python train.py --activation="clamped_swiglu" --moe_layers=[0, 1, 2, 3, 4, 5, 6, 7, 8] --balance_bias=true --head_dim=32 --positions="rope" --qk_norm=false --init_std_up=0.0257 --init_std_down=0.0 --weight_decay=0.0 --decay_shape="linear" --final_lr_fraction=0.02 --batch_tokens=32768 --train_tokens=302600000
Below are experts of layer 4 (counted from 0) of a mixture-of-experts language model. Rows are named router (the router's row for the expert), gate (a neuron's input weights, with its number), up (a neuron's input weights, with its number), down (a neuron's output weights, with its number) and show model dimensions 0-191. Each number is 500 + 40 x the weight over its row's rms, rounded and kept within 0 to 999. Numbers have three digits each.
After each expert's rows: a language model's description of what the expert responds to; "mostly gets" lists some tokens that are sent to it at least half of the time. This comes from a sample of Wikipedia text that the model never trained on.

# expert 50
router:490397466555443484527475470508500470510442462427532464526499562482436519547414525483512537508449539434532438526564503470514482468556510477485526545495495524470493562498517550567545528497529551474470612532517502508525462489500485469496506516529503436581431544503487491506518470528585569454404480500429449495489504566490512504493531526478433515495540446509537494470392541497527501489489518481519532498485466513500492520519489538519476479519520498503508533485559515492567445457543494502565512526445500502391518523518626441481500483503499472451473519505437475516583528514374461544
gate0:583431534488499490545521461476514515441524431553538543512526488422447547563468482501537466513526442505505479544561489491474511460503502535482547488484493536450428508448465484512473557527522544518451554526467496422559552513549526456517524512519590478545475536509482515508447519452502542468496476528520560500517523487481519410566429517436491518508504519524531529507417496491462541472402504429526500529412476492543490494485517429548522459515525524448523500516462490542508393520565504532550462518423549390469484455487597492507478442451542512510506503554448521532503488557483424530
up0:468527517513419499500496543590404488506497508542567390488562496478456515477539541459544440502497553441581445456512472531499571509461428523509544518581506522517554545463417497497538441478531529473530574502559538519491525542515508453447480520512469540555518512470504494517487508473443521547516418498554554511506543476426512495439578518455508487518554506473468465517447480534499528516455456547533547470459451485548434506462539435497494556514494505538540501464530473502520555493496453443495453544528546506505548533503463484475479492443573436534542490467525437530541417489450563549
down0:542519496549464516536519529579469446581531461490491445564480477512491510452525443525447473479529507538531468546536494474519506516540542467542474600520502412481513413405514526481480521533458487563517566485518508563460526411569501537468451492476476469562587568518477468500509525563514455462500416508460511516502503449458496468461508536551523437509511504552426567432481479409536579446528551515490525487525501588495537529544457410477490481531450545465493492476455530537510494436538526524528499494517486496461430483526533467512517490487439529451494484521460476441488489527457493580
gate1:456555503452478510569548575546505398564442549557483480475565577565504510462518431488429448471543474487475489536423426508443533537496478561538566509535509528500447565424515457483520527506537443417463474558503468538543518513498435468556523511533543424465489512525490525493542489579492435500515445545446496497552486530518510470540470516495532528503552454508491546508455524547521468461527548499461539507483437458570456561488497480483554497470478521480530415505520500419440497490525459504539475518511519533502494532510528477418522540527498397469521555503452480538545538509450511481
up1:461502501512529397482420429464473527507489479533492519504511519420470532571463507499517513509534515535579511525555466442467524480527559443565492445495455546487493583486464524467483470522518537532524483575477535474467508532475468500433510526549443488533474496548535595526475493492538452441520441571463504489447513540502508530447524536477505469507499500513530522465450484497519503514441460481531510510446401559533450489553447458461565486463496495531491437516517467459492461487603501517566485493536530587443447493499601558569494560479521536381508527491516520494506569505444448515
down1:500501517513505530528493539485544519518473517467490491404474487526461524485538490482471504521487531515401488520475506525493620416480531495529527503489567488464470457538539484521520516551447514513502459517490560470544495444466500550546576425517546495496399506514500523504472426486509469500492448481478551453543497508579555512588519414522465527478477435574449481573469540533557515480439455475495451553533474475457534511528499468514470581518455464475487529485515465518504421533518515450448513516523541545491492480502420561526580487469487442562501457526495499445575568438488549389
It responds to: Mid-word English pieces. Word-internal pieces of ordinary English words, often after prefixes like dis, un, re, e.g. misunder-st-ood, dis-g-ust, foot-st-eps.
mostly gets: " rest", " dis", "|---|---|---|---|---|", " rel", " counter", "Comm"

# expert 8
router:427439482538441504522468523533501530505508536442494521559495571501467551544338477525512524525516562452507495501607508462523499515540540473551483540462509484482499511533530498527460517506508526581457453493598529497547457571382492404447499523467552505507506502503502509454507520590493462527376534514465468464502497409498488496458481464528417535499493439599518495496449479489489463451515470512494509514555520545514423463499475536525533501506523537457536474505455476498508420543524502505523497508493475472499491442475532476513488484429485496511513552479530495456480563513493583538
gate1:499534524571517491577453553520490428461461506484505496505502531462566489489474459557571453508511558483499568492574508514507495517498487536522443527482480410409464439495521494500508532466462484469475493600517422508466419492534539476502438458462563490467479465506466523569511547604511488523386531481449473480465449455473544540536522411479472559535517507520471544512497483533501419481465470481471415553541497530470509488502516541483555465481570539462523469499491462508533503477470488488528472505520505521508476474501445421465412598478538566529478550519416477537524561512480516508
up1:517435537534541443478480472507562494542525478486472486563479502514502448511468491439472414484541567599512494508582470482532517500526504505463487490539528435497566589528525570523543551572490483536556511406470510441511483539474519497498527474544477478471452432463524531466432463541501517468500424450439494472573536513467432450539429518555468463552480466463503504586454475527505474488506508489496549559506463554500548521481558485523535514478495517485509464470520525536424519466550505558498505575431522476514478520499420446453438508519479398443478460544469479587514472470516474539
down1:458512432474529469517530566554578606432445448475485547493615477566408470494525438511481474529454475432532483512490509449507544494451500465490504527477450434453470528482512546450409515533508506453452497487512504474499509477502497481495468534413460530445523570491482516526464509498457514543507561529469537560527449459480518406497484478441585530493429512478518499492591522546458513436525512528569521474515582547502500525522494480445526548468433475515476512540580551494545517556510477484488441557432456509463499444528502557493498516515525561538547483469523555502494514468521507531
gate2:451491440443509543521412565560516516430464481551532536515442525450466544534543511427419494511563504499520446554473494556509537529474515521467549507438512497532461427495475563481436503522552462432508400504462526536519431513543503443531488496507474400560563420495501504451554559514431537539499443536511459523496452508480470525513479494560429493582477475452520480515490505448528494501507442504469499458486525510564528394499452530517527510449518521470550492543466482572539550521505509490536481480485518521537503414530433449500571440445516506511461540514522528540480524529493546489
up2:475515543460509473508485452460517441482465468467520526583481516520463540462481493410516476490497540479456498513496559501498480507501443440492548482412515524619465474485482500495454539538508477579462528479546508439516486543468493530482478475470520529520527493556405559482522486497539430532438506435454387520476514510445456545507498513558498482474543471556488506500496446482458494483529521467554496501596522551564497537487498504410458452528549486439547517483495481499547483485454526512490434494527573543465573507487526576508507578476553574525446520539580522570544536503444431438
down2:439488550537535578478554535543517528463573493462565537401493520612516608455429490497389465537509506520550565513437547481467528466525508447474468497510470491434514506501477495534475542518448522430469484500529479554481496480501541458512420496508517522547539558490515481490461442467532493495473421500484474510496538576500472485473562495450518459480526454526505520454501484473435430517532457443500535490455498526517527513597509456498527547514518515518510568501507539465534536428447484479562472527488535531490483406450587515510505527515493518530486521510432564409441487523513453514
It responds to: Rare-name word pieces. Middle pieces of uncommon proper names and Latin taxa after a capital or first letters, e.g. D-ard-anelles, D-iz-zy, Ma-ure-mys.
mostly gets: "XT", "ñ", "agg", "uff", "arn", "erm"

# expert 20
router:503480489488386551473545539486488568498467509501473521533480444488476537508486476477522470523497486583588535509553384498491523545472489483543489506426517515504472430477465457472499502524568517457473496495473459518514497548494524448550474420558548479520458525460484497475516497474474443571496503464481520530526523506479532490533591516531509547556491499512424516464502483484548487571495461480485443447589450515434530502509524502503498493490421464442538554576462525484492560484487497446515642466507482490492525487451592497491509505485433471478499503607541521512607548517416516498
gate0:544497427522466576470508400540563548492496517505533500544500578453537563481514517401503470502498517464535522497504492410457439527490447487493422442509508520492445432514466541505488497489589545512449472433463559462453462523516485485551545500453502531523471548442445495510534490461551501546506513518605500509505485473485528509567447492512360573494507523470442533502476449481566462542480528423515500523459563471488552546528449474493535476542544489491470515557507429432521542509546528489390508475478489556450513498487511558506536497506475531501540486500519566505493496511442510530
up0:487537501502459457445578516527471501530505442471556515409462515598520578487543478528454518494499522429504473619501466463514525510462536461488500538491458503429448471508546544496542429509483414475473507530516505475501507510502499465486476521516491474425476472539455523496481521508461486511441544503516497514525582578493417449536562516524527477516543502439482518520568474464561434513426624486463512444533457455473516473501548520525530507484506501406606517468510516515562449507503475455480477441522491479480579476467483527533449526502560485530538491532510532492537554469395537502
down0:538494387493518505469454548449462511461566498532531558551437449519479488478528437569501512454503393491422553488540523470528553446511539436501506481494507446518486553478443549490466432401507492469509579492430507486521541493483522503509532550542446530474560513470449539494526507489518528527525443525502514496463478509566469547545476471493480436563522517478514615454489518530435490464526536498445496398488447476588501490566532484572552526452541516530442513479512474497481511470513526510478411516496474583482452486505496529468541502506530520509520432526525453520571554546490471534
gate1:543398473527406485466536533514492522473471511540471457484486503545528579470469517599576571548550494564500481563511471506543527525563514492493553506540491458426507470508543566474512515603503516445399450552473501475532505454490395534525478496505500543449514546557550454558477477467492524492468477441479526535489502528513494503517472472497499547438441505493450444458511518435556480576469489479426583485512446483511481478433479520531524498522481453431536520536503567479437542513517502489541542443518496555506511477446466417433531478481542472508550527525486505458555452502460507484
up1:554527417484536475517538485498486511488485572542491541534501487534501529492437514460516482546512514570489421480482484458527516444475447642450470478490517445426525489501555477445568498551554495490566494512526437543540439516573506476533538497487549541462492493439481499552509553443502542543516495465421538508483480494492528465468523492462460490513484611473504499477572524463534515470490484500535394483522483462477528422487505539542551467476520565480525450536408477480480505483477526442547484499490439504549518529470536515549480453513581471417501486484501599520465573481462435457
down1:536536499538519462477497564500520444477547493514530466513503419581477511465501505527485440462589445423539615529547510415472499506535436462501476463473540474486515502571557495513468537488516510539572459466448516535560465528545442472493524505485536492507540487414543463478519550575527481518545517474401484457507437472459514415527522540503486501497516503505571515503514479506487524480491490488456455535430508459517494547501519465584555545577515540486461465491488561453526496476502493427488550471527458451495462493505486433447497456383523551433527507516499518586488468514579547487
It responds to: Pronoun subjects before verbs. Subject pronouns and demonstratives before is/was/are, especially there, it, he, they, which, this, as in "Today there are".
mostly gets: " there", " name", " it", " There", " They", " what"

# expert 38
router:562545605465525515612577496478426522489503518483560477479548495529491502555498558458520426555484473538500505483505423497503522563568474534484464455515505493512512522503527484545515528517496492452513546400564456496466498520483527432479467436510456472481521500447532581494460512531492542554517462479514477443471563527527524496509597463464472510475604464511459489492482533512531528502459455469485382456462486521401528522516460487497515506514459413475590504481474469490528468545522520513456500472465490492527525548481550483495518496514444543508548526526426474483545444510470484375
gate2:543475461490574496469549536482550505578551588528525531562461449515546499525440460458486430520490433512535488536542466536527519535554441411452479417467463464487530517480488575454507515485516444516446492555486406507492499483535546417548486480528538400484517470561513543540505489497496549562488451544502497469518549573530494474508569510389547549511501445421475536539500528506516514544533471486500485540480546492506467427536397462459503507509524443450511491452499497539519478446487501487458505470497443445504490493469548542515501443574504474465474546540448481545531511562468518482
up2:527482490499562462543519456504499477478444522474429556488486516501600451496478512454519550535458494561561445515502454512530500502475441470407505530523509457465470480531569506490550504573507462561492506456510473536452507521492516466555518472486493442511441464463547506509438442538495498535512473450430495508482466568536480509546567433556527507485506445517516476442455466531544502499539473454430470579627504492478504503536499516470533542581552406487524376589519543525539574483487501515486494573502490493485477557512531452444481531501489549548521490474490548445478517496587472496
down2:515507465530573527506505539477570435483462524554512535480462475472504542488521546492532504460512487480397558573533536547525503484515471451571476536533480489586442538501508461524601459550439564514435477517501548460509460528494459520484492478464538529535593498516559462444404441501519523543489521550522497473576479523507443514462522441464491478474495507427482511473529562496460494526441447488548500492464531488465472478480470453447511529521424543465501461388462481505430515509491554479408537486458466542487553500526572558430480462487449570535494502517523549547515501543462551495
gate3:483514464442563464574506476506501484513475496518514463487534431504507478435544512500472450484560414523534536514468430485425474551505454551539490417504512531503511537431541568449506571446485495494527542507573562497447539554442465524514559407467449515545473538545437467478532536534478443533584528514529500493532505485449447584471539505542439536511564460580552506541477524410513521516455483485466528544555516497500415437499481467532565493518499463556535508523479521537494460464503514499490518451580510516517584465557482473491516451444472522528502495512501471485449494450422447507
up3:398516548518487490473602556459559501477547486512500507518495498533516522541417498517488425526515525480491461508462531491545523509538522538469438537470537533525537414514544534601480501495475509458472454449489453512453422506527531471510554436514506482484560546444463461511504509459525502539547410477461487468548533548484518442544387523530469493501556483507506428538501512514405508491446516467534447495567498506507497434467479443515432441483478504470524514496506455582532530459536512463481461499497507621499539507484505442527498457559452559516571533514455583485505545518539551523
down3:483457449474476446494518501554475443513538507516492444573516458501512478536510457477469480513489520541584521485568529564638496521487427481456497510487488569515474445490510470527540490515531523496591514424454447420522461558528488537439538500489507541492477507486506489493477585459522507505533536479484433526488481544471479548567451506527544472480380557567504490476586506551490481453459476452503458517466504556520508493434526541498513521473495593568463529528510507470545541599495459525447531486460504474483461560500503533488487472428481499533526455438522405460493468479551505428
It responds to: Closing brackets and quotes. Closing parentheses, quotation marks and heading == marks ending a title, year or name, e.g. (2013)., "Hybrid", ==Chronology==.
mostly gets: ")", "),", ").", "\".", ".\"", ");"

# expert 54
router:531444532466401545515587555476415554487459534462479482518493494465543540508453505445509490604520480503534587494556438493522550569474388494562472503485500520475463445491484460488536480468525524551520502517507509535484504541488573409537517455498469447556459496461472507503468491482518475530540495478454474490493519520465525490524529502465467539489527506526418514432494459462495514553606538470497457476580463534458524509471558505489577478522481487449613568532480495488505501504462455516545573429473542507459494504437585505542469462487466466448563483545550509479551524532469499512
gate0:570520499459463593464529503463512457469498524526528524497435453507527461515523460439537502439427462491527536461518555529556500503540493509501461576510522514480496464483479453484536443554478510510452462548437540527427474471463497484507448463508463419503501481465517572484449491496475488464478521478445448458477465518461521584531548513461516425474549527523497555472572522502543506548518567553503444455463463565535479449487571489540619566477495515441482538508529470547503494469520511456477515544447496530494437466495540502542469588507481516494515534587542568406515473423559503429
up0:518465551561502544479481493538474418507540536474478427515543488530490522535465484460546513432462578502489546461496472540501443526492436502543562492550492462494462564544479579431505535540534440466443534500461465447461478523573551513496516547523489501572415469543381511516544444469535488477484426555547535564461542542536501520467535486473527421477465491524458519485498430491456513511497500485529576476497497454454544490431509431513484396551504578532489519481489553485471532539513501476488533431514485458517490522526553555496492516572476529515448480516550480581493506527484413475
down0:453593525510506541474477441414465555513512453440575484519496469478503444530431440531446499543444497434539533510527465454517592517515543478493518422559506534512548435474546495475573466524500514523564559497485545483465451501476537437457443492580500501502468491506532469482516504423494474556502526489498599508494494499544541525437477543438396570499508500510537516558529486430456447538492468554569441486488448516488558552481521517451507463463531488515487549529492524445543506540539526454559529395497506468456495556470516450462535510470457445537496494501522480487528569528482511530
gate1:503474472531549507429563534521554529436557455528497489500453540481508518511484462487487484553499531523444551547508562479448485579513382474538520545484450549449470468501517449500471505475512444496469504535484494440555566542455483457521545518520522502505498478494476450544457446483600465510521515537504483569485481492470466444505533484470518507585541452473536526530501532456508544502444547466505441502548454608509548471481561490510533507567509501470496556493494417436523469461460556516451530449502463385498488486493561453524417527540449442606505452518496447528556503481536471502
up1:518487546535513463554516484554499441564405501482472440476477537578435546443467549507546611463535546540485464504430488511512462463461497485583486578475526504566509484454548547642495483428486553483527527490469479572483461458509489555499510475527523503504467529446515562543511473570505530417565494525529496434507485466540552506454487448485496490508486507531478538499511480477455464494483495500398526434505514515490542492486502498535438508486503508497499506488532571497443410474489523433535561492477509521489507506637498446475480525507475476431542498473518501459538446522458482467
down1:461497555538464559503513463475453633532504525567525517475505542429520536496547467405495466440512480528465435534547503497481506602488545529464490538530484489521505493503532492522497440562502469387454450539566469475566556451514517377534487470519579470531553486481527477515501449559519509471490492503489542506517621527450525497470454495523537468490465564519453421495513473502527477493529532441489492493505488517425449451506461507498524485509583429549450481513478547491507472489462439534533560536524526470505498541486473483495481483504502562513447589488453541521510454451493449463
It responds to: Subject pronouns. Subject pronouns and relative words opening a clause after a period or comma, such as It, he, she, which, who.
mostly gets: " he", " she", " It", " He", " it", " which"

# expert 22
router:484460562460473547537521485574497514516463548465544439537554489487541528560441527450498513539557547554507506491529450533475460547527444556519439515514452473455470491457525514501498461531519527490515521435568480553469546464464514481534539455449469481538447489485479570487483459530500508527465490514489448481429573479510587437492510482450447553540563430538445552475471472434568466541527507492444466406542460573430472475467463535480535447510481451462536520566484503569569491469447472548517533501436518527484547489437543474550474447484487457463575534551530472522510462558520524446
gate1:514591477508563471548501485524539511466525522453486473495511490465546560525444478486461502525440488484523525532532463484463487462545549534520482450486504542524535526445447579436477489467479501506427500513490395463476488472549482469518509575502441430448511561523451457482500527469547504525504418501543519529571520468492520460502532490518532507550472481540475472501519510474507487432530457590438558456465452524543521533462484530486485426499438480486525476573436544564587461514499561427516517457553535475557514630490519462562462427511492519469522585470478464489538431509523566482
up1:501500479602532542579449516515520478541524555427500479526491518481543548491503518545516463506462471462441498565550592521536444508497470488513508445461530566546494498581465534521544442514521485437535477489508520575491542478520520477571516447420525500466431511582462480519512479556487430470534511566504526557447419457507550555505504508473506523491503497476483533505526497452562473511510437499450455450485515533515536486445450473530501448476483434532381463569454486537467497522489513476443477482517555544568430502447562491377475522501503531443476493552576489470478494482489497507
down1:444531523475519456485544501476517526531565574517480457537490522532488474538530526490447555551470505492538484509538509487500515480523543422421467486430456463513510414519496467568560434503415498515466499475480426484544524477509523434501489561496486463506444538479473550427495475521475496519585509551470492487488517538418541439499393441527484545568509527544508490460494559512447556515478470473485513511535463525536515503546524549549493452531525544457433429454535517468416582533446510503436528497530449513503518539487533503546557498499528458555501444557493547563469457605431506465
gate2:525463515457485529463436502476523533528491511527409427475545449555465600491441494438487468504527506418500531518475527496554549524479557536507478460513474487476479479496440465448509548453518565525543519526487477525498525469492486525526448439506470550512477497494489518475503528552364580442502461485532500467509455443484510476549544596545536597524516530549439492483449569416486510503497503383510485465521535502513456474516519554447452535534462550540502551524511513474537524557510441451508534457510399545489549513449567488533497545504529469432478461520518512484495487577480537502
up2:564472505568526540540501540528524411506523479523542507522499525513485405479493454477433479463482545515531422507498457481469510497569515437479475506478504501515497549485492522494497496574501539465516532469494509548587492522445622401500443436493496529460513498438464463500539480454456547526449562486557474551499497514535530552463512462493471460463478485514514575497554446531487515506497603524481484500502445533564550484514529460522498384496441497439431474522533494467530492594418459482463550501481535549538473532536527449518451487467535541564506453491583528586465494503500518527
down2:506471501498399547484477508519544458572461550493469506476521518498521514485527463513495570495501514492477515603495434493532482564454531525430570513435489503507483486540497413518513561501433526512551496453502442454563473462460543438556439539578545520462492529526520473425510522451500451442452528490443547524503494587483515532550534507532474515484474481538450456496435584533472511553516506456473491457535535510477403504546453424455491571501498572455481551526376516549498494548545514494486544553523448480482461523496468484520483482482465494550520453506550482519475489465480601515
It responds to: Line breaks and punctuation. Line breaks ending infobox and list lines before headings, plus parentheses, colons and digits inside coordinates.
mostly gets: "  ", "\n", ")\"", "\")", " *"

# expert 58
router:511551477478529522466558533572501520527442503508493533499579520468610467498505472493442580506578582508482451459454509472428538516569520502498487532468461397476516474455531507490537533560465539547503509503530478479419581484453512551523527479410481506538495498571471485523500539488510457518521423504500448567489510451498527434516600524537426548517475516518534540491501505471504456574489501518526480519456438465504543492506449509440492477506437537475566513505455488475485443530436530509464455416412533490535526511522496463493418425415504524541529555497480496514505471529555527483
gate1:494584517494526557464562507503492503463503510538567413496563540530545446465451462456500524497530546484457490523505546537527531467474519557451444500544510444438510448502479465495532477549468521556435552539529458528422517542481515500487519473367481521506499468582475519518510560459521489572491413496504490430568532480507527459518562434580404460553567480546512494523431474458502516528488519552495508468483491490482497493530492529482510565495483510482530525498516492522469526543473613449469491547416493451583500460534454473546463471480471505455543532504483461468536490577458459446
up1:529484487409463523483476537572455487478474568448534485449417464468529487485584537561459532492539476425523536499553436484524475545423507473571476495585482486573440499567545491466476567521532497456501512502500578456490532415518507495502484516547453481431479504499545502502440471493554502505514486467476569527428539530499513544425475510494511492541525468441581491518509478526483500459544501439517534468453463489463480503554560536575522543408490464509524494514515529499516493497483488536488436459515578521495516409481500430536476522508546443443535484527555585495479530467458536584
down1:348509599572513500513496471499469496501520493518450507552471488528476481546459563572541465465519451551543495543540464461460556494540538486517453519542501511435460556544462511437495472489472487511488515498529534504471492437487480462544536504493497464436500485519521627542514524558447561536547424559431522522470430604505497545473457523484522494496591450496485458493498494470461457535484457510569507449504506567549557530507510456508453374504471488487459508467541529550481445471518520531563507489477475511482557497487441457517515530528457500507497512511458523453520426473445521501
gate2:532461542475462522583493522477433488491473519505503510523471542523512452481446478554413522520491466469394426584505578512451485498554448474531495487444453503524541429515533538575505538567519539529541419489592507483495544495513533421493496529508448470500533519467465530492525550451464512456495467458501512521525570553530509504472498454546447520503511561504546500442504478541512490524584472518529417391500531459528448495489525564491470434490526479495544450493468440481504512477530458526484596551481442524495532495479506467528436471508489459497501494444626529434508561523521490500
up2:542446523496487468480544490579500549442488481573506517485508514533556537458450469483515560529495527500484496492490507520509548474456459540545547475401534509505412471540565598477497508518457562535501461495553474464488517434474432445583496522494492522494571469530511503496544542533491576468492529458460469476494494494460497457555550519548444510432473570553573472568492446603581522479533506473496442454487480484518458487491506483542480434521512412451558480546481500522441487483496466512438525533568517455555479513549441383502485460522556470493448489455493528494452478530520544518
down2:481534551442404551484491463518571442460544535523467487506480623493519482518482476474544484505579546460498494506510504466571416430525441539469499510608568481487495514478512448488524558510448491467491492463542483526482531505476517511457482495525528392577492479579516444550610560484488505494524459598540478465518464507502477505500472463512462517487568447578539498508430517483514478462447479580520489517441471462456552539563556504534490498466482483462482451512542535474497449511455538518532502542531457422440540469488444501462509489475519472522520562462537538494483477527470445492
It responds to: Table and stat separators. Pipes, colons and slashes after numbers in tables and career stats, such as appearances / goals and loan arrows.
mostly gets: " /", " Succeeded", " →", " ft", "Gls", " (/"

# expert 37
router:433428478522535544570489483553540539594553480464498491602508476507458559512352488469504478511508555554503500433502524467483525495414501494486450524506521488427466474516533480530529507516510526591473476492517499462465466446468515457501494484523492523554519505473506523524503463546510542551497506505471402543526560534452515462482438487515472563492505444545516479478486473509526492465482542484512530507521474526484510499502433531508565459545540517507499664515544457486522525486442488451574511534390473520510576500462520495521503435423465532529492502494455441461469512559447505545
gate0:507402507448539438534532519510528539529499379466504602512483558469563548476472536463543530569481571534511429505479530406542504569459509571516442447499489460492501487528516495532512505537500436491495479502478599508507518511510545488560518526542477450551567525548488492538480480528534439450470497462540443621465516523428555410475468490493484522489465499472436510487476586500511513444527525479539470481463530542491402429521500489497557482501531494481534519457536489501484473485490469423498513498467471487531497514463560523559558514540548532504489451519482474556582504516529478521
up0:586446520455471443431512389521541457564511518542461451457495489485522465436484516487521553433485479561521461509468459558577532486541482564475451565488531484459564526559513542478510496480511543478506606473509500459515482480501601558517528531456447557510534503555433548535471474559572524521530528540506464548492484474532514459484471497489450501466512523525495532479488494563472445457452415489506521478495474542434455503543609444477524513484495474504505469514520520458481498466498443504455451527485492548589544526540451456502504439480405480502533469455457486544537524499469436552
down0:462555514470420471496418535501506489530481431501496541457520473504530552508495527503575564544541561514499479460505491472481459500508528548489484511529465469506452526453503504539476555447444528470536469539422503478581501501529541516519484513463452452478537620437491424489555480535435395465522547502514541584478527541532560480431503462509505529480453459447497543488461479517496522489493595504511461535466412436502448504491562435485490507485509466524515477406546487593527534526570528428468518498480530487455485436501493498554555520559510563477539532460537524545521468500516485422
gate1:409497513509494516470454498491475471551531517525522515566472523545472547552599468426455526483564546458506526507485548453450562540445496501512449449506527513437580504450557518487525395494500481572488477513545531453540534583517412499542483503544469407532550470509512513507530471469511481464483532506512462502512514475486418479526578514493453499484502493521522487535526428504528470480512621444523572432459479473539517474487514552463530490529452474574480437464466537526489500473454479521501436551402490584512557534444523519530478548520542478460481488494517478501564496424479466501
up1:524423466505471586510491452450456579540522464552576501554487480449486480522446522407532498450443505515418510495508530419527550473478442441534506534454498474482548539498513494539493494504592513495531472505558495531549445444503510528508454592519479532560438571416467570533472413474552503478588518545495459517505539547498512460513492486473531510531513539465539450471440474492543471469422445518425495514453538477470537480524497476469463495586535556506479500510462489531471560548507503446492443536482402523488510466486531531510561484450480462459503505543510532504460469531546557490
down1:418533554518450526539552452477504443504529505495596489477481479456458511447520531493515529543497480524582519503473447490511553506475464490550525515495529543549565400468547512538535476472442442517548427473464583414585573479531472494458452570563529444530509577536522476516491443461504442417458573486498464493518464504566525483475477542542481493480472543511467498467516509477552487485487508565479539504471435514520501475492477540496430448576504505441440461502531512499505528489476556510493544500502515498498429564506481521514484593471414452409510446460490492543550518540526465500
It responds to: Mid-word name fragments. Middle and end pieces of split rare words and proper names: Diff-ic-ult, Polit-echn-ika, Exper-ian, Omic-ron.
mostly gets: "omar", " Strong", "oker", "agon", "ock", "ord"

# expert 5
router:490496517517447466476507555600536460518372465577489516523515450515545508573483470507505509462547535485511440496513423451512453496473475565460494482541484471489504420460558558515488513473501503492497615490554451536424507496507562502507513504498436504539526507503489490476457474472458586522469473516519439567507493499523519416506480418563547435478582450494484517495501499466538543497507554530532449459514479532488452484464544483424478518493516504472539502543447478505499534520449513538470520582462431495526498531503571509529466529399472510517567546497401525527485556519508463416
gate1:444476434479435514556457588494547528500484562521488501479533446476501526546432489504466525466530472474526430485537422505421421480467518444529499527521459507541506440518577525508518597509512497512562507489534593545480487502481462480423589472484515480466507514488462551496448467521494501608447477483487486481525435527575472538474461440599544481544532502499505473525529519525509439502483458446583425538466523450480487542470503478475495498523534505532499508522524474502574474521500500501508507547409433566526498444439532502566506514557438472565497463471487533454522477572465466472
up1:505559539433513424562489524595517581498457510507600536473438381487496540512498502429486496502560493496525513493487450479494452564473500488514552503459507544510554517456542530515467491506461518495553433453530474492557549431555506529384508493521529496435472429511560539535544485475446531489512489534540494497467514472473435482542490495496466540459502541471462545519446525502507449498452471497585493524416577490490495492431524531476562466515524548501471536511482480473514490412530455520512562479430513486596551512551507497526507485520454440513493510517487439448462447540478453428
down1:503520456452499470489459485449527547487453482487548424501508523512482486555569490583515484527539466534522577519509480516465462572471508530416494513507514482507508549463519468515520531447506560524552474452537506468424501550497466465531462543484554498560491556571521445520488507468514419452518516473543487445464438452516489515502489503548495537461500454471546514521477531497454519566530490448541441498488497433502494461572492504507525533532500506495482536604412524455453483504564577434553521471492558522446447472545509441605574461422523446441481497497483540535510581472434408490
gate2:482474512571523437452505503585571502505510485464538515513602452488517486506518484527480533534537429510501459506463444495479473522450547519578478485562434593544489485434520480472497502493425505575487474488507446502481557455491485484469493534524481489541574483537480481419480530578413602453443490527524427524536486515494525487493398440530563460459486471476527524538458491499511516554555527446511533523491416489478549522463509492488489474476533542479454538567509464505601550443505485516553486477448509481511452545517523448486443511483468506493515550518477573458510496525459427584
up2:523493530516502431533469555563465476487490489559476524504484520517557513462422444464507433463491499519463482557474482493468461493489565482481547529468568523536511586511458520488514452470512493499452455524459482560494454537532494524538528547489515494416608511440567571516567471478537498540508441509406537528508520509502529447503527494531501515505514574499516517436422507446491501542497543529449492442445526486513408528507563507405504435494512536504573575505479457409554491554507493437454533481505422532490535501513501495479527505579475465390488527560490487510561451510498517446
down2:508574476473584461516501475450552523485477533534445528488546414438493497501479496534489470510535528456456530463546467502462566544518555470458511493524510478446578457495544555514482532488530478548567466474541493458516504434458449480473487439487486478476470503534552611513557454540496488415497471524473484538506531456507555535450534478540515510558503429530523532500514536535540543459510491525521430530512558529465449534525535465602451478407474466473468520515478532531491472464506505542471523435456444464526418551547499478480496489508478386460548491507573412528476561498477501590
It responds to: Table cell separators. Pipe characters separating cells in wiki tables, especially after the first column, such as election results, census and climate tables; also semicolons, colons.
mostly gets: "|", " |", " Animalia"